Experts of a small language model: width 256, a sigmoid router.
Below are experts of layer 9 (counted from 0) of a mixture-of-experts language model. Rows are named router (the router's row for the expert), up (a neuron's input weights, with its number), down (a neuron's output weights, with its number) and show model dimensions 0-255. Each number is 128 + 24 x the weight over its row's rms, rounded and kept within 0 to 255. Numbers have three digits each.
Before each expert's rows: a language model's description of what the expert responds to. This comes from a sample of Wikipedia text that the model never trained on.

# expert 33
What it handles: Word pieces like as, es, os, us inside Spanish, Portuguese or Italian names (las Américas, Casertana), plus quantifiers many, several, these.
router:136156180120125133122111087135097133141167143134112159090110140135132136154125127141129103118158161089113129130086121131137159148146134134150139153147113186118100154133133127081099156104102156107121126158118093100090162131115102196118124111187144121126121138095104137145126108146112125119156120174150094117106165136120138111141183138163125119123122164099133135118150150142123088121134147101102172154119064140120101131129133133131120152137164129078125161093132110091138137153122122094139117129135129134139173069118148114110158140097132168137130165109125101092094124140158087109139153101155112147124150123079158149114130108061084098113135158105140119122127161137103126119140106163126155141159099141163147124169148154155091172138121115106113134087153096130128151101100104
up0:140131155130153135136144125045139127151156168147113128129102151096088145147173112129135135111108102103153122125100136096147104123144122160144152132084124140150165160133133093132132150134150121116124157115133129152107168126157140142110112133154157165108154113173168156099111148099144134085086109104131157110101119111149148147113093115141131130107102152101151148121135075098136090124106123137156175137126096105101161134094083117153132161118145117073105125115100134142166063125131157127157130099144081150104132150147170186126133157126138121144121110137107123151120104146110122120108098148141139164106139127080173152129140154147129114084165125146124134132174156076146133135106137094094105158151116132187127165141150145134113143120167123089148139115104122137143091143143161
down0:122151119140071182142193078161156114149092118129096134148130136171112093093130138181139156131152141118104163146110157113127145122111122156112119153123149144131087150097151107106157115118125185108117128089115139091120117157168133127126161144161114119100116141110118104147125158157098130106157130080115147131115139157138141111092120116097121125143152125091096133079153155147118124100143152138109145117149136125141155168098132121128138082194118119164118132115147151113124137146124122145170133122112137166134153108159098138119183118124111116144118136094140158150101100155095103109091125107135135142151132143133124113149136168131142142147150161129142141109076121132117107132143158166160141109097076159114125102123116126122125145089092167168163155170095156102136116113114193

# expert 24
What it handles: Word-initial h or H and I, as in hands, hundreds, Hospitality, IBS, plus wh, bel and opening quotation marks.
router:087148116106095121135145146101123094098108089136111108130169109140146124134123151114087107151120136138154106118129105176146131111152128092144143126135129126094165148122136095082104126140120126102116124147106084132102110098136091147149124166101179103151147147088150139132135127118140141157126126115104176161186105159155142086158130144158096121100105120146135142130116130144103106159119103103105090173134126095135118134122159096122113108121101116127098103133117197108124132123128152136124148141165131109123174141139108135153146131086179124118175122132115119137110158113107139119086118100155132101142129166096136119149142077138169106149079092173099057101103140152134116155105145133129105111103153090109125121150149103122155084145155118100155186124124138178122082129116136
up1:108126122150122114148124112121147139115105130167121153131095180095156141173101111147090108146148160062118129101090124138119140137149096103113102135117121146139163097137113143105110132140113075114165071188094081127092132110106154184118149114143124117138094134143119113118118151086123126139123160094182157144172123149120148130122103134092119145110144127126126076148140132105149146102176098079144141159134178101130157125136136112111106109146153119140144100134093148158146127150088134145146110152157125084090127126143087104126136122130137146142152139099108090128125096098138162111107128088146116104124132135130113152115097105116152091118105120127105128115103127140176062110162147174107135106108158125125143125162115111167120143139131114138108156065132142121162117104143163
down1:104104178146106094145123169105097119177125143130136174134127133178108142087146138170165144161132143093129108135122132144132095104106127127139122144147135125176101113124103132164102149117103100139120141107123157133163142166082093126145090153154152171089122119148117116078160094143158145147115109113115161166137146166128160166106182168124088140110136113112126170147106114155150144170159104143143072137143131161151133146126124114124130108094118142116135133109129104121152144121159093113086138146111134124148119155102145143161163107124102143115143119156188143124110091168129133144099153131129149110156107163150129113124102116076087103111150128145072156114117140115113109102121130111131137073128082106144140136137102158161113112130144138142155104130121142157128116165132187

# expert 45
What it handles: The word as (as well as, as a result), plus not, more, than, became, and As/Am/us pieces in names like Las Vegas.
router:093103129105108142133177162067156106125130131105105103115127172140083110145097115133110129147150124168130137123125144180131139145137118151136137077105037112096100144128108143147125132157140137137135141148147100088121106106128072122112088117168120091201173161118166148149122158098155111127102157099139136150098140133128130132165123143137132138107094114132148116113139112125124106103130113074163124075128163120096135165127138143117129114116137096145134128155122136084151142125120120101177154129104136136113082148081112111139155149120109124139122138110110127130166126134148164093165094140141111095126160121140143086114138083105129120152104156087141105121108155122156099105143105157100148105144161113131130140118126113109138186068145139112136153127129121147149116126147164
up0:112160093163145121159125105147133145163138150146118115160135127135106143145118159095148164126165115159128147098141132138156128108208164151117104159124144158141097123117134085131135084152138129111120137138153122104103082135111100150151109150161131097165090090133100110101133138149120152125154157129157096147103101144162149136104097140156110131120099158140132110143162143141129130084137135156141135098114124126111160124146102152133127162107099116114087122120138101111119159133127111100174184110149129115121116119091128205144160118135177099119092156111162122129172135116143103139159118153164139139096150132125092122113132088163107157065111129134150118120079147111140125133070136136128134103190127100093138123145192120093142136113106106093107133127111123123130134128100098
down0:132164124093121135169104166108152140109118094128110075128172129134123108092160161118163135120133171135106116147139169119120095117136103164126088122143109140132154136135070106116130117094123158158130137118105152084142164120126146046122132063143179131139119076143141121125108126129104120136145113109091125141132174096131133098122133138080119099101132093147160079135102144199158208143143121141112100152119154137139142119132157092132150118126144166116127150187115128125087136140150126154132159138131121110083147109107144091134130120131110093116122141113090130122123171176145138139100109117124106096176144126127145129154124124149134137111146136106111135118094122152126109178132111137122138139121098127115112119135152119138176103137104108128158112112128123126126071129121078

# expert 46
What it handles: Capital or lowercase P and F opening words, often after first, the or a hyphen, such as page, picks, prizes, powerful, Pool.
router:138093115129113120103138150144161103128160126140106120158139199134168120159146122131104175138143120168083131146116154137157140146148132171125149118131142099107102098105127110150148138110103120120138132172151137086189125111089144066128114120170127126110136131170101110094128111111100157105125078161112135164125135119162146120152118118110137192123126129101141096137066128147092130119145113104143141142118113167135142138082120155125117103096109124101133125133121129085116123126125158104151148144122136090128106069121095147133116102137146139151143154162113137132069063145159123161119124098139117131142161187073116134087122122136133140107133137142133066135121075104081161122106138158134151141113144134098157143105128149154117135125147126117172164103121124143114146113129120
up0:125110154098112142109148131122138121114176084145115127104114193134143120170129110126119086132126106137106105143155129155112137188126097158113144150170136067075092085130114102147099125114094109104135135097158163160123169129144133105170110137180159110138127074162117095122128163112126138162130159139122129148171172124170133114143120126098151131125140122119155089103128147115136110116109112102156126133140159125166124164115098124109126120139141082122141142130149099108184132155095139109141127115116130100138089136105098182135148164108132088135115158133119166161089136132099158147139152110158188121118116139122093146135144162131112152120112139167105136137129147148128114149126179158137102147104176103106113110132100088155143120142132116108099098098119150115154123114087120
down0:117129099098104130099111156073103180169119137153139101127123128135133125162119129096146084124156141124185145137141130106151155120126114112148143114122150094128142107102125131107143096121137141108174146152111145116119164157136131184100107115119129097104162089118099109148116133146128149141132132110137115122131147142141127178127085117104144070119159092105108131120115155084129139113103166121166091081135134125139112095158111097121102102106105102132146093116127144129202179122095127140135168112066178099141165153120085116117132119124145123143066135123144149117142080161108173116083145121112159105115135131145100132132142113096138128097157120145103114141112138103162113140147122141138117120122074128161141105144115135140157121136101193111113137110174114110137131122081132

# expert 50
What it handles: Past and participle endings like -ed, -ated, -ied, -ilt, released, used, plus year digits and lookalikes such as r-ed-uce, L-ed-a.
router:115146123144145136133109153203099100111151125099127113137113140145144108111160082163130139163149142083135137129147135113107101132126184136104129142149106116167152125101132135121147123149174093134122151107107145153097122142104108108148138148135150173149146102118129148122122142136146114132123111142136126125108143092083133158117136135123134143118113129157082079153128137124155164150139161182134123118153118072154141143124123155156160131150139137110112126099137112144122111142169124132143139141161121165161157066125150172119114139152129159137124103118117034144106176147110178136125156128138135124136156111213084154097186141136096113118085148136153143155140093129120094108154139097136138117125116177154149131129145151145095141126120121094131168108140097147120137131169102
up0:086141138121121105148113138135110117110128100151110150106108167118165137149152066082079121101144144164157107105103113112132141105132175135149126077111156123106147113112111083083147152153138118095124093128146149109098100154111162138138103136119124144132131097150147137099101110135105106126127092126173100135160109162112152171139102134103127162115137155156174087121125138133113125128120138134088127099141093111129130149099101114111128129119104129089118136059110149118126125101104124103136118176150103121157128115122170082142126100137131129123125101120099061122121102077131154113102149074136155134107097083182149121115088120151134121147088139138120092113138146143103115140118080089102141112142167150153139166126117158127168125091092116124160163132111113157153153140121131
down0:150097130139140133124101132179131118118125108157099123109122155111106178157132153128170118095136108181130135127090117172120093125129149144104176111113137095134112122130090130127086112075181138118099078172134152174108117113129118128114174146140128135095128127095166155100111169169131101139174144127146128167120100124121157142113141104121125114124151119137156145088080134099149115070120141154150140088109136121176137118122103117163120115146146122120169181147146173110165110118120112134116155097114095115155103098130121134140148132130109140108140170121140101124150145132178169120166085075144153133126125134121123126121175147154125138119099093110099103099120153141135130178113148170128098141094130151122142100115142105079128139119127098080153147125143157139089119118131121

# expert 20
What it handles: Capital initial letters that start first names in rosters, results tables and lists, like T-odd, C-arl, E-than; also word-ending suffixes like -ial, -ification.
router:140185112152156132095095116136099135130076149094086135138124104156140203125107150114156148148134128069159142107114141176116126129114110172124133136164130158125142116118114175136129129117188128137097107118135160154148150116095133146122102131092099145110129105149107125072169094136142147153140110144141082113104108131099115103116118122147130108145179106124120058129164134114155139125123176143106097133096090120123129116106127160126082154156141166139152107163114060133105111143125122120145125116148111133108139095136110135117139075144093132117121106111134120132104096098099133133125129110106099058096109138152116144111129146124136102136134123082151103149111145113131171114150096168129127148100135151157108146138152165143108087155123121141124072131096135151121120145136115
up1:164114150108152091136118106091089153126123145100087142156095120154160150120123121095147111098095142155133116130141135169134103133115121135124180110150104151171142139099126139132138163084141104140065141104129120103104148151113159162083106163158111155124096104144151094124157132147089117139102153122148134147128083142100109108142096124115135103154129157150116093163119141132117165127159158124118158134167134153105146137124108143098097167166134194138147112159087141121130171104129139152142135133161130135111134110113134142166144121144123115138152120128170088134132116162107127156127145154063115111151151136114135135122110101110127110108125140118156081156102167118147095119177076168107107143108108115150084143138151119136157068151182147136115121138129168101143142132089147
down1:138160127174143105160127155159153120142168095086190099093107137144145124103087149158145158146117109114136128106107137133110079085101126075137132088101136105104149108138115105121138102154122135142112134125108138075147133158119109158139097097154140171118157079135096128109162135147131127126106110151132070092150094097156098135119123134159125141119119154153122116104112106094140060164123129145148126118122106127141114157118099109128111112073142114106115102122153133139146145127106128101190161119089145152148106105169142119101131140182100146107101137135101108134143102086148140154099162142157143103110114095129114128152102160143132151114114098134130062130127121161139119131105180113142114157119119126079150100134115108120111161118099114079122129157121128106107105112128102

# expert 31
What it handles: Bare spaces, pipes and odd symbols (^, ½, <, {) in tables and lists, plus the article "a" in "plays as a forward".
router:199137106195165147123077153151108112144129167139125144139121125083142151077132085138135117105118113102139150115105156093117116130106114131106152156139123133122114113113134153132154139116159126131115129135092177165184148144140151125134117161175111126116125108151088113118134102125143134118143122097135138126139109126103113171091144106158108163148106123139157073148133152117098157143145174108156101122114137141154112096109130167143126131130114149135144156096109118145129108132098100087105097114132132139108143098128154141116148108174080158102123134107158097161131118130100106154123149094110117102091109131172075160130120120111093116141150115122176153173136130113115108109122116112154147178124137164138140100109154142139102057146126141174108100150126097115105182125161122
up0:118109156141133097192192173148157132133147131136152127115157135165155135103065080123156113113103129141079113123132102144189152149108154173119113166170122160117114117160150112083117105134113103128127179127138117117126128186139120134137135137140151113148150132139101142111122086139138098198128147185146115112140106114158129133111133125126128090134103116174170140135127119142127147140136136098098122137143115099140152120145137104104115131136106136126122135117148151078084132111118149142123134115155129134080116161142112118077122133134124090136124131131171133106142156113156137134122131158176150113090165146114147120113111088173137097122110140149119101102173155146150109113094128144156142118096116123099155116146158201137129141093101118163146110120135172134169130095144126
down0:120149159123140093140128128143135146144140163152117126130083099141126120129114136139146121142123138114151149163121128080139128115141107119116172115139139129103135105111151117111170124150104152078180106108204133128149168129133126166112156142130132091103143147099162084113085141125115180097096179148085103135128150158101150118075136092138181133145115133128120108129145105085091086128099082169151152087105129118142144109118128116120118150139143089136105097115094145126139137148126128150104094116115128104126142144140119125163074143110128110163103155148116145113102091129135147156157119122123131131140160111142109152114136108162133136149147114124139124098163145089142169123133103063136134099127132156151162145171083072131127077115164090165128150108100123104087127161121119

# expert 34
What it handles: Adjective pieces and degree words like good, bad, red, stricter, most, more, high, long, often after a split initial b.
router:115123129131105116136169146112127132095087106144135123103150071127105119145125163142106139092177065154112166124128157127160117115075135119097137176122167110110131124138105128124119128113125132174093141105133111117071139103128125108168148142142142123152111129126132140147105130144122114101114091090142144089142160118109155107185134084113140113130123128121142098125152138156154164169132143132084201135137117143150122155113112130149151133138148098105189133131133110098102125136158126142150121165070119143097109096145141108154111139113140122133105170116128150098134131117127128143108145154107122142116147149123172144091130145132145144103050126127110103118107168136174079126166150136136131116110122082090158134144160089156111114097138110122122155206136127138103110125157130
up0:074152119151092098139135111103093127101102136170089150107131108126137102103106135109126098150125120124138180078130111119165066115086163151144149142101131088099146103110092088135129102147124115110078144111131136095106153124096116110144144120163126137122094092147124129151121127160155119139133143093110110128123135114124122100134149145152090129145101098112137093159153114109102117147130083125118135136115108112108147105129124114111182105059139115142137128148128163082147101124134159153138101159107132127082146121113100137129127163116119124089174142129129146096096146125159115127127127147131124135115101188143149133122154105096133150126152080110120195139112151154188086114130126123140089151122130159111137123136104109176144119076145109113118150165154137137190140152111156
down0:124124154093129129132119116152107117127121126153111120143103162119104153050118133151074099156132117111138152086122145118117161135125143152107117125125131099131117111108138112111152180134124112116058115110129136118079135078101092089124121147087101160109120134112146153128162116120129147151102120179129140157089138136093149118142167120118111164129084146109148096122130177127119114112128135137110125140165144132175144123149081145134163152112127166123113062162120148113137145112162077152126133131147140135163116148129135104145130096133061133166125117098078120119138104163087094141146139134115084115136100167132134107173114127089127120143124102110117133122130142100097138151143113126146151140145160112135154112186071157105140139075138099113123149097142167155147109100137112

# expert 22
What it handles: Directional particles and words like out, up, off, down, back and North, South, West, often split as O-ut in Outside, download.
router:108099123115145113131176146111124087138095144152155081098122133134122116144123150093138164144154132154138113118169102097142161112143110156173113082092097163146152145129105110133116119108112108144143134185095133122087127099085091134134154085052156121121124125122127146158147119130122105104144114129130134136179146086168152114127123161187124079117072141115124149111127110120120139148107108160159142114159125131154118145122136119144160140140158101113161110153141157109128169112123147187123123127139131130102097123168118114164154171090117126142155097148108116104103152140158080150113102167125137158127129164081157112158153156156138163150150174144139106116126131145153147145130116133130143103132126127109054143122133119128157167104114117101143153141120147122138110093090121
up0:140123124155107094132083119093132105137134093115100107122162148111148176081121143155110131131124118150133160144156128165108133148108158115166133122100115132135134145131148149152168150102137125114121138166070145140084167100127134192128144083134141130128136129097110145130145102099117148117117134110164159164171090125189126128130110161154139095119113091139122119166075112135119143117127133127151135093120146138138140110095144132067120116135170128135136142104107144098121176148152156170112158118194131133143080111146134104139120115124119099126147096171134091069140133120128131135127131162094183139140120116127154125117145117130156139144098139110135129143118130140177112138119118140158096161090108191127118106110097124145130092131161141109098196135144137126101090133094097
down0:101152111104186140108149145111169141158112121118129172125110139131156074151072065111114125116104145107129155154093138122136123144130100130147106143088155129133129105126136098101129154122122114117114138120156117105121126144104147116111129154121163138104123101140106143144088107107153133114122089145162136155108159115153136149060120099151151121150147093120128138130129132119161110146122108107119129071125118112122088079137131123144149118130098124119185127139120104079139113079146138128140098169069125163132145153111132155138117143113124152128115151134117142154149114151120104142091147084091104139154100125147117142106140090207099109115106156156086143145118180149085141120148154084149108098142099146174120101100121113154140130136114102123154095148137149155121152142115192

# expert 41
What it handles: Spaces, table pipes, semicolons, brackets, quotes and code symbols like { } < >, plus closing word pieces, as in Birmingham.
router:206134114189165149121083156153104115141125163138126144140122126082137154072129079140128116108121118098142150113099154094119118126111118132106153159136127131123112108115142159131148142117157127134113130124091175170190153149139147127137113168172109125118120109145088109120129102124144132123144122099134141128133115137098113161086140112152109157149112124134151078147135154114103156140141170110155106125109134139154115101107129166141124134127112143138147157095112117150130107140095102086107100110130128142110138097127155143110146108175079152105120126105158098165127121133101105154115145093103109101089106130167070164133123121108085111145152118120170155172133130121116108109122113116159153177121133157137145104109148141149101059147128139170111098143120097124108186130162119
up0:131100143092151115176166093128134108055127137140090142143143095112115114152115136112093128130103109102134120138119103136171097156114122148116109110150154177154122092178101091095120103111131094122105134123109155110118100150143125128123114151107091138159139150156155108101110128120099130141152144132160139155136110134169142116117173117112208134120147105178138170133125117111129124117122135154127088133124111103112145154145134145121128100128127158094111156124167108106175129097157188111105136093137133148073074106164118117116128150162085129131142127146071101119119154100183088124125123103165129147094089122126128106116113155128152071129121092133149124138133113154096147129120132110154125111105126152132114110126103109119182156153158144086118139146161124166140143113151121
down0:159166114123169141132166121160152129126118145120114151147133121131104148122102136119112096116132128126110159151170128144176139115138156113145147118145131110122146132131140118099160101107134118117102116112136138085159173158183124160107110152156139100137136132123108108117133131141131124161162140110148088143123095138120149149141134085131142080147124140140128111137136156111132137103124196085110118140153147135110099123100134136105121100130132183137130173140152077162117131117135150125124109155128112125146150116113174139120155115128160158188161124062139167117105132093129084120110059141174127099092126119092139156122103111106167177122117113127145122156114139184085137148127090111129160121075118097072118123137085119103142181139127136125116141110096109134152118077122171

# expert 5
What it handles: Word-initial or mid-word "st" and "St" pieces, plus high, record, est, as in starter, stop, Schleswig-Holstein, Street.
router:143115135102108078141118106095125073123153107162135137099110141152099100135120114165136129092118124129112064141207109124111115104099115127202153085095099114182073136114120102101141119137120094128116104136121060126094106117129105105184142107117076074153111143140138113125129188173105112115100150144144148145130107141143152135113140138122148169152127150122164136104148100144140109103105091150112131148151093098156112124135134080132127119118129143104124143136142127087105141128150151150128160150134105141115118144083125116115106134131123127128114105101180160134116078131101176112118113123137131164135149116116119132151114117150137128182115125152099089130136125125105114133156105113130119107091132150110128089172122087138126163120104086120143096097138148123156120125112134
up0:136119154130108154165120119122078095162132105141151156123099129113147110117129109122132130187147123109078095129154129112138118144124074161147174103106096136162124134123087133145072142098110117099104123146100108096074125139160094072182151122108113108132112126139131130109153145150195128099069167106124138174137130155158144167144126107145107173131111131108148138117108141150178148124133152116145090105129110112134123109127083106114127112136113146102107141139131189083133099167144179128120140107152154123100152113131101102123090136103094121131136108129148154121124120153115147135135105167149139157095093114087143164114161135142146096124126119103151107147107149142111083151141133109130169156097148131117160138125162102151138165115153157113117126120121135119121075103129155
down0:097162105128138144151120172119156115128132111116110150098086129113082163135148106072147117084157084192159121189135089176124154163096124134133106128122131134092100097127101139129125134150148084127099118135125106098078131141104148123128169145148122085144139136108128155162111108162150111172109146112147146115184138147122123113143114056145126141147123119107149157143119065126122098059153098118131119130138089127125098104153086105130103170127135157146102152092131098134098127086147113142132167131111119107129142118121110121144113161138170128120094185140173116134138128133114134130112144134119156117128117113122127168102120136138092109107119079153152127092070134138165130115133142124149105153131128117146125166136116093119161131119159109155145144108120139129146122101113147

# expert 44
What it handles: The letter y and pieces ending in y, inside names like M-y-hre, T-y-rol, C-ry-stal, plus lone first letters such as t-rio.
router:095101151101150101131108129141111110131114112143114194128133127167091152143118131168088144155133126101154130112117141118135098153104120136142118164101136128148172130120129142151136105121151139120129121109134160120075112146138185144101142123079158145120123131115152097133145149131148148110070126137201154096102121123096105148175127098146100091127122140122085162163111140113143097099142119118154108127153162143140150115119131057126135154106145093133105113136163103111134155119147106116107122099127129150099113120079092133127101101120140137105133095121144125101149093121167127172187156110149132094139161081129108129150147147108119130141091170205108129107119156141164146134169175108122157115091156122119091145122121138134127116117109128153129075100125103104158140146139140
up0:085094137119141102126118140129123084135097155130109153112123116121100119101068107163136134169165127090108156099168070157141125170155109136118106146125148113170162146128132136124078117138106102106114154115126087101106130128123110119137146164112157178174128124149126087101127169162118131092132132171145145114128123120141110125116105187140145080134113131149139093154100103119082111130111122098110086135130091079188117127135126110167108135127156099125135118101100102105123120082124115098115098108116110108062141146104145125116121139139127169130165094141119144122145163125127130138152151105136075144166122119156117103136123134169129110113144167141094134133129128122140131132147140155122127140091128131103061138138151161175167161110098124109173104104133131130151134133106098
down0:097116120071146153115133151141129108130175150155134070135116127147113130191130098107126113153139145128103093118140102130138131114149177111132114112146111130127150133143098107138166100109108140158142132126101103090172166157154149130112072147123147113129143120122130096153133136121177103089138167111136141148126109089168111117120149150142155151127122147139154132081154156120129124126092182146165101096156118148109062153148112113151135164150156137112124176132130119096084098120118117121144097117159156135119170166113131136107149160126138144101113084099166151128145119141123164137059098101144131103117120170148143095144124094144108118120125136119098140163114114077152116162098129151089144141127101139104124125104130122138141156107137153108113180169103112101090133126169109

# expert 43
What it handles: Word-opening pieces like comp, co, ro, s, sing, so, Jo at the start of nouns, as in company, compound, complete.
router:130094109128131136132166102105108109119114102157142101101123169141117101139110107134125110114132136122176099120121137081109127112150103121150151136144129112109160157148118085106132144099105129122097131137138112126120129144102113101174171134133166155112062131112123117149164097090092151076171121107108150089138104110141125127144145154112166125107217131122183178147117142109156111133135120123146113131133139096158133135111161150140128116134103122139148112114105164102151161139136141109168156110138158110170090147149118163140100113132149122144108092120136120136132119152141096156139078140125136096097143120127114121106136132105132129150090156082095152101124112126118101133146095103144122098110135087121093107173084126060126186135141135139164071136129117152122087117156093
up0:099108130158143123117147109114133110127131122203139077138128131157080180124168138076134092113080141105131131155120141116125107120125133076136135171091126132120082164141149098103109107142155082128129130083171068118116137161128133099145081165164092164121112149165111113107133092114159157145161113104086115152150134123192183130109145114102141155104132111117112126132092133120154129146138108131126130149101132124163125128135127148150159131116137133100118108172140146100125115127149125132135163118104135164149105091168159109116137119142141145160144091120110121155151053133147117124110105112163137161104123115140124146119143172131133125107105143127138118100152139132120093137174115111124158097115166102119141122141157110110132162157144117100172092137113093129155163127115115
down0:102139122107135128136146119103065085149109099102120150127098120098137118164143117126132085057168143173139133106126127133112154135155109156092121127131114150125128156091133116132155118109086128093118139117136138147151176123070118120136124136163157080130130142090160145108137153096107087118149139184154136148111110139148150156134109099098159103128099127128144125130114141128116113115126121142147113115164135118117106129145145080128127133138127122132137161151128118187161152095133120112126138121149091102164129119126136142140142106165136143122125137165133114112114129193171166170162123150100155105133083155113128137153145124088130159163155089117101102071090130122128124150138144079068131142112131142112109145168131101097127103147109128120114063137158091158137087140153089

# expert 51
What it handles: Word-initial E or U in proper names and terms (Eastern, Emergency, Emirates, Educational), plus the piece ad (Quad) and head, follow.
router:104121160113140126101144131118149128122141098100121079094138154170127109152089177166129130190118103104115112121147087191122134134108163109144129120123151148122129149100115080096122095143112135146158135104106084136080150117119107096129126094074094133119109133093160129147124160086135134114113131105141084148118126097145107078128119136094137115086129116114086129128115106151089121114125094153093171142139115149125141136130169125090158160134112072084111124129123162108151142136119143164124150137106158124132104144162095147125110163127120136121152130106105132121112141126121100086101114099138165151133120133123159124095162164111136145132138137175099160128125099111123133124116113063135138118134163122114110133144134120123154170070126123134091191132161150139135086140100082
up0:097147128149115120108118137122123110103184095114132110128078136112112181112106135167101160122125143125135109135169137162114136130154110108152159153098123142093114162131154154139105140203137102116115140137122117160117138128110075131171126150073096171137106142156114140144137116119153158146097143093143133099119116108130162152135171128058123096126109163103111099118137079121133143123105147154120140104142125142138109113149143121087131145143086140074139107130139138092130135122125160146132165131161134113079138135112139102110111161119113104152124117101158100135152104130095105132136138121108152122132148119099167101150120143127132109182133129132118189106136146115149111139092125107085157144187128145082162094127110165115145146083120113077086155143120111079145105150155135
down0:157113097100109125135162143146136142128090133148116148152125152180088137142151106141141133116111126164114111138114159169153102109187123128128096134160126164126119119142162127160097139112144138138140128135104117150090146101164104119141145159162148102108158103144112167102143118122095124139152162142135136124114172133136142128144134141121179127148100162165155156168106096125147114126134117138150153144166169138123168168114118157128138165131149106200173123152155150106102147125137132084121116143078095140171121133122126126149126140151144181118109137173137138105145145124140133130127123132143138092121152153124128145143114081100148187132101071142130131105108120096111131123113101128100145081153120111146061128123111090096134143139106188059120142111119126165080112116136114

# expert 48
What it handles: Commas, parentheses, semicolons, quotes, dashes and spaces before numbers in tables, lists and glossed terms, such as 10), E. s., giver, donor.
router:204135109195165147115074148154109114142130158131123144143121122086143154077131083135130117104117113099143148112104157090118116128106117134109151161139123136124109098117135153133149138113156129131116131133091175171189148144139152125133119161172114129114126105148090111125135098124147138119148124096132144121135116130105110166089143110156110164149107127137153071145134153113107158137146171111157107121109134140152115095112123165142125133130112150135145158098114117146126110134096103082111096109130127138115140097131153137109149113174084156102123129107154100160136121131097108153124150096100110106094109131169071157128120120112087112143150118117170159176135131121119106112121117119156155178124139163142142103112156136148100055145126143167108098147128094117106185129162123
up0:112107142151158124112157134160136122105133138146114122102143170131138135169106151140064126116150130078066107122125139114103105110142113123138105153155123134107141129124125113141117088138111138101131095101141100125130134145120145123142134171128112163147139117101080128137110094149104089142103188131142145133135102116139128115138133143118148128119118113164146151099101155140155112147166073147153152110155151104111139128114114130184146114149125144100092101122112085069113162121124144195140092134148152138072095110131110110126146153070146094167147094124133148124128086108116099100141134118212128179073145109130151122131104177150131106117120133139132115105136090177152129158129099095110094115130139137166129164133171091141168125141108121131133103127139138149122158118145132
down0:116186111140109138110125141123147126112100120147121168140164124076111125190113127101141107115120154128118137138147163131103068111146127117094139124085117135118140142135127107149095130097122131123117171113134132132105069111105128120130131104131160084138155138116139116140114113110140153193147108152150149138108094100100093088092130101140140145069156154127141154139108113127094142109157132135123160138112192144107139173110166158126126120144143154130160105135125118106127120150121083107137137100141081115156141089094124133102132138125141183103142147131107085131128132105125183099104153169141174130183109144126108177149140138149179111153098140135126148103116106128108130093088136149088129117146170119160129095114143125118087138118100102152159151118072117147126148095121104

# expert 35
What it handles: Word-internal stems before -ation/-ate endings, such as is in provisions and publishers, uc in educator, oci, form, oper, serv.
router:129120147130130103101134141122121122147143131088126113159133141082116142076146156105122156090129123154131132118120151055125145132131114138111106167178065148102090125145146132127146110143170184128139125112128180130130125132133182092150101132144103105109126155170153093120149105126130131127099113104122120106102138091137139108163130143119096052180102126119124120189142117112130115159167161081148085154123115130107096182087127131120139137130121120139115124131139104124143118132114150093105093153128098140129158151090127098088152122157104145119109154140148129124085148158136119141131128116147124069139155141160136142147165117164097135144169093097139149143108134163150162140156133110095105124107119205128119110116123123164090111164113135154134113129126125119122111096127129
up0:092119155158147100115153115154142137177116126141135166141136108155164145119152151098117128102131143127111148080119144095146162097109143179097091122184100094126142130148129106130187129153161154136149136123146199127131133141127149123107090119115114143081110165159146110120115110125124127103126127100129109100067110086120088120162109144142153088115117089127127147148107157046103141124160157131113112135091151123124117161073147065173137118114123112129104121113139131138130121115106149084099135126123125141115133133152123111119136147118131091149129141123157139105092114082129101134115143154169133117110153132151107109110132075130135130091119084112121108115138125084134150096148120099115120120166115178123117073113178105133161121113164104105129118163127141123143114144099139
down0:120134151126133147115128153131105086128154131140161115143127139110135145175138135163145093118121155114134188090115124107119164124159114141126136166073146125145122168156146156173115173153148155185112153157116117135137121118147153146182123163122174151128084143140145133144118102123116141088139123097114105079171096146162104138124139102127125141081151117106107140113156113143130106146113152087076130099117119091118136114109148129142117133101139158125125124117126169141079120154139104146134100200157108105143134132119156157098122148117128166137083152123135117091092149120123103122125126066122120155131086138125128138127143127157111146153130146094076113134145150069109155109111156143130109102156085106127157122134081094166096160116125136141145111144144114133161137069128106

# expert 16
What it handles: Pieces of German or Nordic words and umlaut letters like ä, ö, ø in titles and names, plus sentence-subject He and he.
router:100100138154109103121155155150144109117123096103093092090120086188140113116145144115137110121108049122106124115140152110150119114155135101101131135168122154180104157105093108145157119163103121119132111107183144131118127132118122121138144127090155125104099148141145153146119105150107121166183118101140133150145135132125148104131112127109141108113161121140129128092106145140168135112141089123127191182134152136129143142162103174112141105101119123152099171128134144121115118136111109149149147113146201076125144104125130117135134100145119119157119105141133171141163144117163116109088128129158139113112142090126100113185114145202150125088152089119127100130126174116112192127103128115119104102117125112101093123168126107131117156138150142119136152121133164136135129075117134
up1:127083115152182102143139097099117138094158138118124090108141149132136130116148135128127116135095137122115094123103161124156151128117141096122106120122167152128104104117140120143132119142118157139130136149134088104157139118065144155138115152143178095138114158157109104137150123116080116132199060118162118169145082113087129144098132130165165138134141067115128121091075125078146113124133144101145154137151125153101138118158123118127137094109191096120092166118153157144110130119109110143129122101138140137133119153082124111158124136183154098109120079116098138135134121133160133097109107116121156166122143127114099109147115116198123129104184089105141118123173145102133150141151110110133116126092155148144133137135147117163121109106111155145140123127136099150095093135086095
down1:162150135094177143119089112078074152121126158099120157118103154153127166106102134086151153130129092123152130144125136085128152131093092135105132129103139123145091136136136070126108146156137181116140100121183090149131132134183157096114095136146139114079142148119110131119137148119156122150128149132146144177102126136149074109136169132144139138117150156094134140102133125121142148130123110154137146151103093118148091131147125110159102147145119138142107104171172098083154106127116132143105109142146120114074110118149116117139132168137106130138133134114122151129069121078109142145128138131118162150109115151099165136101139166174083121126165092136130123128079147117105114139126129164149105129109139155132159172104138163135162177077132083146112117144124112145138120132149084